Weights of a small mixture-of-experts language model, trained from scratch on English Wikipedia: 2 picks a token.
Below are experts of layer 5 (counted from 0) of a mixture-of-experts language model. Rows are named router (the router's row for the expert), down (a neuron's output weights, with its number) and show model dimensions 192-255. Each number is 50 + 15 x the weight over its row's rms, rounded and kept within 0 to 99.
After each expert's rows: a language model's description of what the expert responds to. This comes from a sample of Wikipedia text that the model never trained on.

# expert 8
router:47 75 61 31 57 31 57 56 10 63 51 24 54 67 48 56 45 56 42 42 54 42 33 31 71 31 53 35 41 71 38 57 31 71 24 34 64 72 44 61 86 65 49 42 48 63 34 74 70 66 81 23 36 48 69 77 45 58 61 65 47 75 59 40
down0:41 58 46 45 63 25 52 62 26 75 37 41 51 45 33 50 34 63 42 29 65 31 32 24 44 43 51 77 26 41 55 49 72 20 53 36 60 37 72 47 46 33 58 40 66 58 60 30 25 56 51 43 31 39 71 45 26 45 30 49 56 57 66 37
down1:31 61 57 41 54 64 50 55 45 28 47 79 47 56 63 56 46 37 23 52 83 67 55 64 52 35 38 69 43 46 58 20 67 59 36 53 26 84 42 59 44 41 67 54 41 37 49 31 52 63 50 65 41 39 63 61 39 49 42 74 57 63 61 78
down2:39 62 36 57 80 24 44 40 50 19 45 46 52 55 46 59 73 85 62 59 43 70 61 67 57 41 57 48 49 51 52 56 43 58 42 48 67 41 40 50 34 45 56 46 18 18 88 77 59 58 65 50 49 67 57 34 78 60 40 61 82 52 34 64
down3:54 80 34 45 31 58 62 47 41 56 60 36 39 85 49 32 46 60 72 39 39 42 56 45 72 65 65 22 25 47 60 48 70 30 78 35 69 56 49 57 39 11 55 24 52 50 62 65 61 62 34 44 76 58 81 61 46 42 92 54 68 48 55 40
down4:27 68 50 39 48 34 63 36 59 32 56 66 68 54 67 40 77 28 55 46 28 44 70 41 45 72 74 55 64 43 75 47 44 44 28 60 57 45 52 16 28 66 33 72 32 47 45 27 53 64 41 57 46 30 26 45 47 48 38 37 33 48 45 21
down5:62 61 29 53 52 25 42 44 68 52 39 51 37 66 32 36 53 33 54 46 29 37 72 64 55 36 74 69 72 35 66 53 69 44 03 38 68 45 72 34 42 61 63 42 55 31 49 44 77 18 44 53 36 67 58 49 33 75 51 54 53 46 52 49
down6:42 30 71 61 48 34 52 47 43 42 37 38 49 71 44 30 42 33 75 54 53 71 58 45 63 51 50 35 70 63 60 70 53 58 60 54 62 91 64 41 65 28 64 54 55 44 65 47 79 82 70 66 51 68 76 48 71 46 44 47 19 30 61 76
down7:70 37 49 63 29 48 50 52 36 26 27 52 58 51 41 66 22 45 51 68 66 32 64 63 49 65 34 43 29 33 30 46 45 54 64 72 39 51 35 50 48 39 64 67 41 29 41 41 68 43 31 60 63 24 59 52 51 35 69 23 51 41 36 62
down8:52 13 60 41 44 62 78 40 42 60 50 43 50 60 47 76 49 65 64 58 57 80 52 48 49 42 60 57 48 35 44 49 64 47 61 52 58 31 62 50 43 75 78 47 29 57 44 46 58 55 77 46 35 16 66 67 94 40 49 36 75 42 38 38
down9:74 24 67 26 45 58 52 75 40 56 53 58 38 38 52 56 48 39 59 65 73 58 47 69 40 77 38 53 46 59 40 24 40 57 53 45 54 51 53 58 32 68 36 48 26 47 46 64 25 64 74 55 38 53 34 69 54 48 52 33 66 55 50 56
down10:81 38 60 57 47 34 39 67 52 50 58 59 52 81 44 51 19 38 26 45 39 32 36 69 58 36 57 32 53 21 42 56 63 85 67 45 36 58 46 47 50 70 53 45 49 54 46 45 84 36 70 46 38 45 56 51 43 39 58 40 44 38 35 57
down11:62 46 40 55 34 45 52 60 61 53 40 38 59 29 67 61 31 58 48 41 48 62 51 55 69 30 27 46 65 41 66 52 47 64 52 56 55 20 54 43 45 65 64 23 48 62 31 72 51 57 49 53 72 44 48 71 55 62 41 58 51 42 61 70
What it handles: Mid-word name fragments. Short inner or final pieces of foreign names and rare words, like -et, -at, -ov, plus digits, as in offs-et, Nes-et, Chernets-ov.

# expert 31
router:46 83 46 31 39 47 48 44 58 77 45 56 21 78 64 78 32 41 31 51 62 61 37 24 43 30 61 48 60 41 35 50 04 72 53 36 68 66 57 51 53 59 32 38 46 71 34 65 56 53 48 55 29 57 66 70 46 62 49 67 56 46 64 52
down0:57 57 54 69 32 34 70 27 50 34 37 28 37 19 51 54 43 47 27 28 39 62 42 79 46 71 45 49 34 55 50 46 24 47 46 56 64 30 66 72 67 48 65 58 58 44 36 48 37 65 61 52 75 76 42 68 43 45 59 40 35 46 59 40
down1:53 51 49 43 48 39 44 48 61 47 53 66 78 40 25 68 60 21 55 60 66 47 37 36 63 48 44 72 48 38 48 63 61 60 43 32 70 67 50 43 63 70 61 49 53 56 48 29 39 41 36 55 66 54 47 26 47 38 48 62 49 43 30 61
down2:43 70 47 61 42 46 57 55 70 43 61 49 50 40 34 51 61 33 52 20 62 47 49 60 77 48 36 75 51 52 44 33 53 61 57 26 66 36 57 50 54 17 73 33 38 34 67 59 18 68 50 56 55 61 60 42 68 45 41 76 38 70 41 25
down3:40 83 82 28 25 54 39 41 35 43 44 57 54 32 46 29 53 30 50 43 51 33 33 69 51 61 52 42 35 48 46 49 57 49 41 29 55 62 61 54 85 32 25 57 57 25 36 48 37 24 35 55 67 45 66 53 37 45 37 71 72 44 57 43
down4:66 63 87 30 58 56 69 64 42 33 34 49 76 55 47 60 38 44 57 52 41 24 38 46 78 70 48 44 22 35 41 45 10 49 74 19 77 41 52 56 57 40 57 56 52 35 49 43 25 60 55 34 45 57 66 56 63 43 45 50 54 23 71 56
down5:24 64 54 39 44 48 40 33 76 67 88 71 65 47 64 63 33 29 77 77 30 57 61 63 52 43 47 42 54 27 53 52 67 38 48 42 35 69 73 58 59 42 36 48 36 59 53 26 64 55 46 43 47 38 28 47 32 40 63 37 40 39 72 57
down6:51 55 54 70 58 39 41 48 50 22 51 29 54 54 45 63 79 44 58 86 47 52 66 73 33 53 49 56 59 43 50 50 40 59 37 35 34 34 23 59 78 31 57 45 84 95 52 39 82 62 63 42 58 66 74 68 56 62 60 55 57 24 13 49
down7:39 51 19 36 60 53 30 50 65 52 34 27 25 48 56 52 45 58 49 50 52 58 51 40 32 47 64 56 48 51 61 37 25 81 69 49 40 54 39 71 55 39 61 56 57 46 44 55 70 39 44 64 58 58 22 58 62 55 54 37 79 58 31 36
down8:59 33 48 56 43 53 45 47 40 84 36 46 27 55 44 20 21 62 42 50 72 46 53 54 26 29 51 52 56 60 58 49 56 76 67 71 58 29 37 49 58 61 64 52 62 40 50 64 37 27 62 57 42 33 43 72 41 48 50 41 68 69 41 54
down9:45 23 52 58 48 32 53 72 53 37 66 30 42 62 57 31 55 27 54 37 48 31 41 58 48 38 63 50 73 11 49 66 56 41 33 48 69 65 67 74 06 55 48 65 63 54 62 75 54 58 41 29 84 63 61 59 50 65 46 31 65 61 53 50
down10:49 23 55 48 52 45 28 35 36 54 46 55 43 54 48 55 52 67 73 52 64 57 55 59 71 51 40 42 41 27 46 57 39 48 46 29 32 51 24 67 68 50 53 53 38 47 48 62 84 68 76 44 68 43 43 80 58 52 68 50 40 43 62 69
down11:30 60 47 70 32 52 57 43 49 32 31 66 52 74 56 66 36 64 42 57 51 37 41 72 65 54 48 34 32 62 49 56 32 46 34 54 52 46 55 41 41 68 34 34 29 33 56 66 32 51 52 49 64 56 27 53 64 45 47 53 52 44 60 26
What it handles: Capitalized name starts. First capitalized piece of a split proper name, often a surname in tables or lists, e.g. Bo in Bokor, Bat in Batista, Lu in Lucia.

# expert 0
router:32 58 59 46 47 52 64 51 34 37 42 40 46 63 51 91 65 64 54 46 57 68 61 22 83 56 54 47 32 70 34 57 41 68 40 30 51 61 52 53 55 41 51 47 74 42 49 54 87 47 47 25 56 31 68 60 43 99 47 56 12 49 44 44
down0:41 44 37 45 38 37 67 55 64 37 49 43 47 73 53 46 60 34 68 47 60 69 63 22 50 39 41 52 35 54 47 61 35 17 35 52 74 43 73 57 49 38 50 44 28 35 65 82 28 35 76 50 68 36 48 47 46 48 62 57 38 36 32 38
down1:39 32 41 40 69 58 61 46 52 81 66 55 49 42 34 60 73 56 48 50 62 41 33 29 62 67 52 44 38 59 49 37 33 55 48 42 52 66 42 48 52 46 63 61 48 63 50 49 35 43 19 44 59 61 70 52 53 49 52 32 60 37 27 79
down2:57 43 37 78 38 48 39 81 68 07 36 65 43 41 54 79 51 24 75 53 40 74 46 57 54 66 39 50 41 59 54 64 53 64 63 51 67 27 61 34 69 44 73 36 52 48 40 38 54 54 52 39 31 51 50 57 47 51 33 65 62 28 41 59
down3:60 36 41 42 32 44 53 10 65 45 53 74 68 47 52 48 66 52 45 62 45 65 48 56 37 41 60 48 59 52 24 59 57 45 66 71 54 36 47 16 65 57 58 63 66 67 50 60 47 26 75 29 39 49 37 16 41 47 65 78 59 51 66 58
down4:53 36 43 28 53 62 33 94 73 53 64 59 35 50 55 33 35 37 50 51 62 47 30 67 62 21 58 52 46 62 42 05 35 51 41 40 53 38 42 74 45 31 61 35 56 48 39 40 53 38 47 44 59 36 55 48 77 59 68 47 43 43 48 35
down5:59 33 67 50 38 46 53 52 21 31 57 46 43 45 48 46 10 27 73 35 66 25 42 45 42 55 31 73 62 39 80 38 62 64 57 65 52 24 60 61 41 62 51 28 41 35 56 36 58 74 65 00 35 40 68 40 45 58 51 60 48 34 68 49
down6:44 68 43 48 77 50 53 69 62 39 65 58 59 71 23 53 52 40 61 56 22 64 29 38 53 42 87 74 69 33 74 48 62 59 36 65 61 42 46 41 61 60 57 63 48 61 35 53 48 40 84 72 58 41 54 54 32 45 65 71 60 58 42 11
down7:53 54 45 46 30 73 44 43 42 29 46 47 62 28 42 47 35 37 60 51 30 55 46 44 56 48 45 35 46 54 53 61 45 40 76 31 84 46 63 54 87 56 37 64 52 14 24 66 52 48 59 21 45 82 45 65 71 20 61 58 42 66 41 65
down8:44 49 70 68 42 15 50 59 42 52 53 42 65 46 65 27 39 60 47 20 38 54 58 55 66 36 66 43 48 67 60 45 48 53 80 68 44 34 79 59 68 46 50 76 68 27 46 53 56 47 74 47 55 81 24 69 60 59 35 51 34 67 12 57
down9:26 48 50 43 34 43 53 35 77 57 46 62 70 31 60 21 54 61 67 73 87 76 59 29 58 76 73 49 66 37 45 79 44 41 73 55 50 73 45 61 67 34 21 66 39 29 62 33 36 39 65 52 48 57 35 57 78 27 62 69 40 43 76 65
down10:53 27 88 20 48 71 22 31 84 60 27 84 40 41 49 69 46 52 45 64 44 51 23 68 48 60 74 71 50 49 56 53 68 62 45 52 54 49 53 76 69 47 53 39 48 63 71 24 38 22 37 47 60 27 63 45 78 59 65 63 71 32 44 48
down11:18 16 36 49 53 68 55 24 28 16 67 25 56 62 28 66 38 49 33 42 40 42 38 55 68 82 37 60 49 43 68 27 91 37 44 73 59 48 46 46 68 44 31 66 48 44 54 53 46 59 60 89 59 44 57 46 29 57 15 41 38 50 67 53
What it handles: Conjunctions and clause punctuation. Connectives and separators between list items or clauses, mainly and, commas, closing parentheses, semicolons, and subject pronouns like he, who.

# expert 17
router:50 61 54 42 03 43 24 45 34 52 50 47 44 51 51 50 49 50 66 53 43 35 73 38 61 50 46 55 51 51 39 18 42 57 44 47 77 70 39 62 45 81 75 31 40 35 60 59 80 63 67 51 33 21 59 45 31 58 47 48 48 54 58 50
down0:55 67 75 57 36 54 54 73 11 35 42 71 68 40 34 39 64 49 39 49 25 26 57 33 32 60 39 64 54 36 12 27 51 39 31 57 43 27 42 43 41 38 54 55 54 52 49 77 28 59 55 40 61 50 26 58 38 77 77 54 15 55 52 47
down1:61 16 59 43 39 56 52 73 58 66 20 61 59 22 61 37 41 39 28 37 39 37 35 35 66 37 31 59 75 49 60 66 53 60 64 76 16 44 52 46 54 51 64 39 29 42 77 34 34 37 50 34 60 55 53 43 65 47 37 31 52 49 48 61
down2:41 47 59 41 72 54 42 66 47 57 38 62 61 59 43 57 70 50 70 59 58 61 60 42 56 72 39 65 51 36 67 39 48 59 58 36 55 37 31 57 58 53 32 73 19 91 57 53 64 51 48 56 47 28 41 44 12 66 42 59 62 32 56 67
down3:36 17 52 74 24 34 54 32 67 24 68 71 33 51 78 72 76 43 34 49 38 61 36 63 49 73 58 61 22 51 31 48 64 45 33 30 53 67 05 59 39 60 48 58 68 64 23 65 63 38 48 57 60 46 50 35 49 56 15 42 59 83 58 00
down4:45 53 30 51 50 37 67 72 45 62 38 70 54 52 39 41 41 62 67 39 39 47 41 39 49 42 57 65 56 44 59 68 69 43 48 34 33 21 36 54 36 46 61 38 64 30 25 57 42 61 46 39 37 55 50 46 50 48 52 64 71 59 23 34
down5:51 52 44 57 25 67 59 52 32 51 58 51 49 73 56 43 57 40 46 54 82 58 39 58 55 36 41 43 80 47 61 39 34 59 63 78 34 55 48 69 24 36 57 47 39 86 71 73 69 58 58 59 60 56 77 55 41 32 75 24 67 45 61 54
down6:76 42 41 75 71 61 36 53 33 61 45 44 55 70 30 69 39 45 68 68 54 35 41 58 44 46 51 42 56 74 46 85 50 59 56 68 36 56 72 47 47 54 44 53 62 07 57 47 50 39 46 65 38 38 59 72 32 55 17 26 47 47 38 74
down7:65 49 64 61 72 45 55 47 20 43 29 39 45 12 86 35 51 60 53 63 78 37 35 63 40 52 40 46 46 41 61 61 46 32 38 68 80 57 36 30 50 27 71 38 62 83 50 39 26 58 45 72 50 59 09 44 35 52 35 67 37 80 25 36
down8:56 57 55 29 70 40 30 37 50 51 83 62 50 00 25 48 55 63 45 57 49 58 47 33 25 31 51 56 50 70 34 31 64 55 58 43 45 34 92 70 26 75 50 65 43 69 75 41 21 43 70 42 51 38 37 42 42 64 55 54 27 53 35 33
down9:66 41 24 43 57 75 62 47 48 71 31 73 49 40 69 18 25 28 56 36 51 71 55 63 63 71 85 54 54 50 32 37 91 56 74 51 37 65 24 30 33 52 41 08 23 76 76 43 61 61 53 53 68 48 68 38 58 73 44 60 43 62 23 39
down10:28 37 48 44 61 53 63 45 27 39 39 42 46 35 37 52 57 31 56 31 67 45 58 63 37 61 61 53 75 52 58 35 37 47 55 52 83 48 74 46 83 52 56 51 67 53 80 73 53 42 65 48 47 58 19 22 35 46 46 38 55 59 66 11
down11:39 56 39 52 47 27 76 65 66 50 78 43 53 21 61 34 52 34 34 61 60 57 84 51 41 35 60 56 80 44 47 66 57 56 53 59 41 41 60 36 41 57 70 57 31 50 40 11 25 61 49 46 62 42 58 37 47 62 45 48 41 42 52 35
What it handles: Mid-word consonant pieces. Middle pieces of longer words, often before suffixes like -ed, -ation or -ing, such as pistils, charitable, bachelor, plus digits inside numbers.

# expert 10
router:41 36 42 52 14 26 43 58 49 52 52 43 56 78 50 52 47 61 25 39 35 45 19 44 45 48 54 53 66 73 28 23 13 62 51 27 74 68 66 71 46 56 39 63 50 68 35 62 77 62 65 71 35 46 59 76 22 81 52 78 25 46 46 37
down0:28 60 57 42 55 44 23 64 51 61 28 57 64 84 73 57 36 67 87 61 73 33 59 61 77 57 52 58 38 44 36 51 31 50 52 42 26 62 57 44 33 43 45 40 49 30 45 54 28 64 28 71 43 23 52 50 36 25 65 44 31 59 57 57
down1:31 63 49 30 45 32 41 41 25 40 40 63 46 67 61 39 32 63 52 50 56 26 67 52 64 51 79 77 42 56 28 63 20 32 41 73 62 49 56 45 28 48 16 56 69 61 48 44 66 81 43 66 88 32 60 40 31 29 47 79 51 30 65 29
down2:53 19 76 25 50 76 41 89 58 35 39 51 33 46 64 40 42 48 36 54 48 35 30 38 49 70 16 63 56 50 39 63 25 49 48 45 42 21 43 20 36 41 53 57 47 35 42 59 50 68 58 42 55 77 50 30 33 71 79 40 65 72 47 40
down3:53 47 63 23 34 50 55 73 45 45 42 48 37 25 57 53 36 50 62 35 29 53 39 39 42 52 49 61 71 44 67 26 52 40 49 35 55 35 84 33 48 57 58 67 34 53 40 45 37 10 74 55 40 32 59 42 57 50 40 47 70 63 51 52
down4:40 68 38 51 74 50 78 62 57 41 63 48 44 46 60 60 30 61 21 09 58 40 41 38 59 48 68 46 36 27 69 43 70 62 58 34 43 11 33 67 61 59 36 34 27 66 76 25 64 38 56 59 59 57 44 60 36 70 53 49 45 43 44 53
down5:25 46 44 41 39 36 33 54 49 50 56 49 35 42 37 73 30 71 39 59 44 85 40 54 38 60 66 62 33 43 57 25 56 24 51 42 44 50 39 33 36 76 63 49 51 63 52 89 62 43 56 41 80 35 37 49 51 52 55 70 35 48 43 44
down6:45 24 50 37 29 57 35 49 53 65 45 53 68 43 39 43 36 27 68 55 38 41 69 31 41 53 45 44 34 54 47 45 51 44 41 28 50 38 82 63 81 34 32 25 40 44 56 65 70 26 30 41 42 66 32 72 77 54 55 47 47 59 29 48
down7:59 50 72 50 23 66 18 56 55 51 59 66 61 61 63 57 37 52 51 28 44 47 36 57 28 60 40 91 49 27 47 35 79 67 56 59 38 12 38 38 69 70 44 50 43 54 54 56 55 59 55 73 66 67 42 31 62 58 70 55 25 34 44 58
down8:33 62 55 52 49 40 42 51 56 44 60 25 39 78 62 53 48 42 46 47 48 46 43 69 60 37 74 35 37 66 45 41 38 66 80 59 52 48 56 13 83 55 26 60 48 79 36 28 29 54 56 46 69 84 38 37 64 62 70 61 56 32 77 61
down9:68 41 40 61 46 72 30 59 61 49 68 17 78 38 64 34 43 73 25 55 38 63 43 37 53 49 55 84 45 65 61 46 56 43 51 70 47 71 45 41 43 33 44 62 43 59 31 47 36 58 42 31 44 36 49 35 47 56 48 80 49 54 34 43
down10:56 76 27 43 36 42 52 64 70 76 31 56 75 39 25 45 56 61 15 44 75 43 70 73 55 37 57 43 50 40 72 29 56 53 41 34 52 40 64 55 51 43 11 64 39 41 41 66 47 51 40 65 45 48 10 64 45 48 63 65 57 27 65 26
down11:65 47 68 83 70 53 52 50 46 58 42 64 35 47 34 32 32 59 44 55 63 84 71 67 34 45 51 63 72 45 65 37 39 59 39 40 65 84 58 63 56 56 61 70 30 80 50 35 72 54 51 55 44 32 32 60 26 58 52 50 24 72 52 41
What it handles: Opening parentheses, initial capitals. Opening parentheses before dates or units, like Treasure Island (1973), and single capital letters starting a word, such as H-ittite, N/a.

# expert 7
router:35 55 40 57 23 49 36 76 37 37 45 66 38 62 44 51 58 50 50 56 58 60 59 45 42 47 56 49 55 37 46 45 00 51 44 38 64 56 46 65 50 63 56 31 39 70 53 58 70 43 73 48 38 42 89 58 58 88 64 69 43 52 45 17
down0:67 73 66 55 42 50 18 42 33 64 41 66 44 34 99 54 45 31 53 61 44 48 52 22 44 58 46 40 32 37 41 61 47 84 67 43 66 62 57 45 54 59 75 24 74 33 51 27 39 49 68 34 49 43 41 48 34 57 60 48 49 57 44 46
down1:44 67 57 50 33 61 44 40 62 28 57 74 20 44 66 86 61 61 55 27 73 57 14 26 36 40 67 64 55 42 31 28 69 52 47 09 37 33 49 46 50 84 60 58 68 59 54 69 18 56 50 45 56 69 47 61 46 37 66 79 53 53 57 28
down2:67 29 51 68 69 69 81 34 40 50 25 51 39 70 56 56 60 44 39 54 22 70 75 41 62 49 71 46 18 51 56 31 34 51 24 47 31 30 62 57 16 56 52 71 38 27 38 41 82 59 35 49 38 65 15 31 66 39 39 33 58 67 61 57
down3:29 34 50 43 32 51 75 41 67 48 20 51 23 49 47 53 60 48 39 51 31 58 66 85 56 73 77 37 71 43 38 33 35 62 38 56 68 20 35 61 50 44 68 36 45 53 65 25 32 61 51 16 25 30 67 59 55 45 61 27 42 48 41 26
down4:43 81 37 60 57 23 47 51 50 69 62 30 62 63 43 63 68 48 82 61 34 41 69 48 61 69 26 69 75 57 38 39 60 48 68 65 45 51 52 64 36 68 33 36 46 67 61 63 48 69 68 32 58 63 57 46 54 45 65 82 28 38 72 69
down5:44 51 34 60 56 44 64 59 67 44 56 50 57 42 41 47 48 47 49 27 38 28 81 20 58 63 63 54 44 40 29 58 69 38 31 45 57 28 66 38 44 43 36 46 56 79 90 78 17 28 62 40 41 42 48 72 76 49 64 32 33 40 47 29
down6:69 32 37 52 22 50 39 48 68 52 44 58 53 68 47 73 28 54 29 55 49 62 39 32 59 25 57 50 56 64 42 50 59 38 58 58 45 87 29 59 59 69 38 56 45 43 12 33 26 50 51 45 43 39 53 67 59 55 59 47 44 48 50 54
down7:38 56 52 71 72 47 48 49 52 43 62 28 41 67 23 52 50 42 43 49 64 70 55 38 45 42 70 65 47 63 48 66 47 40 38 39 54 37 64 45 58 24 28 62 71 43 53 76 46 32 62 77 67 49 51 52 41 35 37 62 72 40 47 50
down8:33 76 54 60 45 33 49 20 41 16 49 68 62 30 45 41 43 52 44 60 58 51 63 34 85 36 42 43 64 36 26 29 51 63 38 54 73 43 43 30 34 57 26 44 72 54 50 30 54 39 32 33 35 54 51 45 52 52 58 48 31 15 48 57
down9:52 57 46 39 61 31 61 43 56 64 56 69 54 46 47 25 47 54 40 57 45 68 44 55 54 59 60 52 67 26 63 38 40 29 22 47 57 45 21 46 21 32 63 50 50 75 59 46 37 26 62 51 45 56 69 31 85 25 48 57 12 52 15 40
down10:42 47 38 30 45 42 66 44 25 38 35 71 45 41 99 43 68 49 72 63 50 68 51 71 51 43 41 49 58 34 42 20 37 29 22 59 27 00 51 62 52 53 65 55 49 50 47 33 48 52 71 48 25 44 39 42 41 58 29 63 54 64 54 50
down11:84 46 68 45 44 56 69 47 09 42 57 36 51 29 41 47 40 66 30 64 34 42 42 34 37 32 31 72 38 59 44 38 68 54 65 52 52 41 52 50 71 36 41 62 60 69 85 67 82 59 55 53 74 42 48 52 49 46 41 44 37 36 51 44
What it handles: Sentence and heading ends. Sentence-final periods, often before a line break, plus section-heading markers == and ===, and table separator rows like ---|---|.

# expert 15
router:40 57 44 44 60 48 49 62 40 58 16 45 35 67 34 59 35 36 51 35 50 84 53 36 34 48 41 60 54 50 86 53 47 69 42 36 61 64 80 69 38 48 80 32 48 42 52 64 69 22 59 54 21 62 40 63 33 81 44 51 29 55 68 18
down0:60 60 53 43 46 46 57 33 54 62 45 55 63 53 27 30 64 42 49 52 65 65 65 77 47 41 54 57 84 74 28 51 53 39 70 45 62 64 21 32 61 65 50 17 44 27 38 58 35 51 30 61 53 24 59 60 43 65 43 71 67 52 59 47
down1:49 28 65 53 60 35 56 30 49 48 57 45 19 44 59 45 72 57 44 49 47 44 44 60 49 35 40 36 27 11 52 36 60 58 65 36 41 31 69 68 43 38 66 45 39 67 50 38 50 59 41 44 52 41 53 38 56 55 37 55 53 55 51 50
down2:39 47 48 34 49 58 50 48 58 49 55 52 51 49 29 49 88 32 57 48 51 41 26 43 53 39 49 49 70 60 42 56 59 19 59 58 49 47 63 27 73 52 24 35 57 51 60 59 24 61 67 73 58 45 74 73 31 51 44 68 07 78 75 44
down3:71 46 27 85 64 55 19 73 27 60 57 49 48 68 52 42 55 63 67 63 66 50 99 53 40 59 55 47 29 61 44 31 57 17 68 74 58 33 70 33 51 54 19 55 56 65 59 52 61 73 34 41 46 43 54 41 61 42 62 51 40 53 49 56
down4:42 76 65 46 46 55 23 42 70 52 55 75 57 50 78 40 85 49 46 56 51 55 35 44 64 74 52 51 23 76 21 64 30 48 29 59 43 67 46 39 31 47 89 77 57 59 77 23 34 67 45 59 38 54 32 68 64 58 61 54 33 40 55 44
down5:30 27 58 47 56 50 25 52 66 72 52 34 46 60 46 33 38 58 83 45 55 73 55 59 21 38 46 45 64 37 58 58 61 87 36 65 58 28 47 40 56 72 56 39 27 27 56 23 54 43 56 10 50 69 62 31 56 60 59 49 49 57 44 55
down6:70 43 80 53 41 62 51 38 54 63 68 67 49 56 43 57 50 72 71 33 41 43 39 51 30 70 60 53 65 71 65 34 45 37 66 37 62 20 71 53 59 63 38 29 05 22 32 56 53 81 46 15 57 33 77 47 67 51 79 53 50 74 56 29
down7:36 04 32 75 75 41 52 24 42 47 47 33 73 59 44 34 68 68 39 54 50 38 62 54 69 37 39 39 34 50 59 35 48 61 78 57 31 58 52 46 46 67 58 62 38 72 69 51 47 50 53 50 52 61 53 59 52 36 69 50 53 58 41 36
down8:34 45 49 34 52 40 49 42 53 46 56 81 72 78 38 43 49 29 44 46 72 53 53 62 39 63 35 21 54 69 45 44 54 58 44 60 46 83 38 44 49 78 60 63 62 23 50 55 41 64 73 64 50 39 52 57 58 71 32 37 33 51 48 91
down9:55 44 85 51 52 76 67 72 45 51 50 65 23 54 57 36 61 53 63 72 47 52 56 56 41 50 74 59 24 69 58 26 34 38 24 45 44 82 73 63 53 41 56 41 36 58 38 49 32 54 62 56 72 55 30 50 32 58 43 41 44 03 59 53
down10:55 46 48 30 30 51 73 52 60 39 57 53 51 49 56 30 53 66 44 19 53 38 71 53 36 32 57 39 19 55 63 63 65 40 27 72 20 74 27 50 80 70 71 49 00 27 65 68 55 23 61 57 63 55 31 51 57 55 52 48 42 25 47 38
down11:49 48 46 39 47 53 46 17 65 44 62 58 29 33 57 39 83 65 37 47 15 20 50 58 56 65 36 38 49 65 72 99 52 28 31 59 42 54 46 44 32 41 77 23 30 52 48 55 31 71 64 41 44 43 23 31 35 53 36 43 78 18 53 32
What it handles: Mid-word and count nouns. Word-internal pieces such as mi in Jeremiah or Academie, digit 0 inside numbers, and nouns like film, album, series, game, km, million.

# expert 12
router:61 45 46 43 47 51 44 46 37 83 31 68 54 43 75 45 59 50 47 32 48 66 39 34 54 29 67 56 40 73 31 69 30 71 43 54 65 63 80 65 33 57 70 25 81 33 43 64 48 36 59 31 31 38 52 58 64 66 46 73 35 64 47 28
down0:63 46 34 40 47 49 30 39 59 63 46 50 37 68 55 52 45 57 91 60 43 61 58 61 22 41 67 53 43 78 40 84 86 48 99 66 29 27 57 31 39 48 61 40 58 52 37 49 58 59 53 58 66 74 32 53 21 38 40 55 52 62 54 51
down1:39 16 35 59 57 66 59 51 33 45 66 58 40 58 73 40 52 46 45 30 54 50 40 40 56 54 52 34 51 52 47 58 48 71 99 17 54 20 62 87 46 49 52 27 47 29 31 60 37 50 60 22 75 57 66 54 57 24 66 41 32 56 42 44
down2:45 59 52 36 57 68 57 57 61 52 41 47 58 30 66 47 14 71 46 50 30 53 67 63 64 47 50 81 46 32 40 61 68 29 45 56 55 51 66 53 54 63 51 62 53 60 52 34 84 45 42 29 48 47 52 57 42 60 42 76 58 53 48 24
down3:36 41 41 44 70 47 34 69 53 51 66 55 66 49 61 52 55 59 62 40 30 31 64 29 65 51 79 39 65 50 44 47 40 36 19 38 48 09 57 62 67 36 54 51 47 38 69 73 66 75 74 52 39 28 32 25 37 27 23 37 45 24 49 29
down4:33 29 68 51 25 63 39 56 74 35 49 42 34 26 54 36 42 63 47 41 72 55 33 79 36 43 62 44 19 71 37 46 60 51 33 37 56 65 28 59 34 60 40 88 50 43 46 46 63 44 31 54 47 45 41 59 38 43 64 66 22 50 48 62
down5:37 25 23 71 61 60 54 67 42 46 51 24 49 63 47 49 26 37 62 62 53 24 77 66 55 67 36 46 50 54 47 60 58 29 58 50 66 23 56 37 48 88 61 43 25 64 19 40 44 53 39 25 32 63 65 39 36 80 54 52 47 58 51 56
down6:52 44 54 42 64 38 43 86 64 57 54 49 53 48 57 44 35 47 42 59 62 49 40 64 57 60 59 43 42 44 38 55 25 50 37 51 61 60 56 45 21 70 68 59 54 41 34 67 50 16 36 65 48 68 35 54 40 36 32 32 36 26 24 49
down7:33 50 46 36 12 64 66 44 33 85 49 60 48 36 44 46 14 59 57 36 57 63 44 71 35 25 47 59 56 20 55 52 50 33 75 55 60 28 58 31 61 44 61 53 60 72 68 49 30 61 66 20 36 55 36 51 39 30 41 36 61 79 26 43
down8:44 69 42 49 50 51 52 73 49 41 66 77 35 52 35 18 51 57 54 25 48 42 64 43 40 73 58 56 65 36 53 68 41 41 31 53 34 72 47 62 69 53 26 41 47 22 45 83 83 33 24 67 79 46 44 39 46 45 63 44 53 50 55 40
down9:46 61 63 45 40 33 37 54 48 35 44 49 42 24 52 40 32 32 48 38 38 63 55 60 42 50 41 34 23 47 48 36 67 60 48 42 37 71 65 64 29 45 46 33 63 63 46 38 76 46 55 68 48 50 68 50 74 37 65 36 40 48 42 45
down10:52 37 58 40 39 59 60 16 62 42 45 32 22 55 77 34 37 54 74 46 39 39 34 34 73 47 45 46 52 75 80 83 73 39 39 29 53 56 48 51 41 54 44 48 45 77 38 41 25 32 71 61 46 46 48 38 60 21 57 43 39 13 51 42
down11:59 69 15 62 37 54 51 37 76 35 39 41 44 59 66 55 59 59 42 48 46 32 27 20 32 56 54 41 78 59 32 51 48 74 31 47 54 44 40 29 69 30 28 45 34 22 50 38 77 52 56 57 45 68 64 52 32 73 31 54 59 59 39 31
What it handles: Institution and place nouns. Common nouns and name parts after the or a, naming institutions, places and roles, such as School, station, House, province, CEO.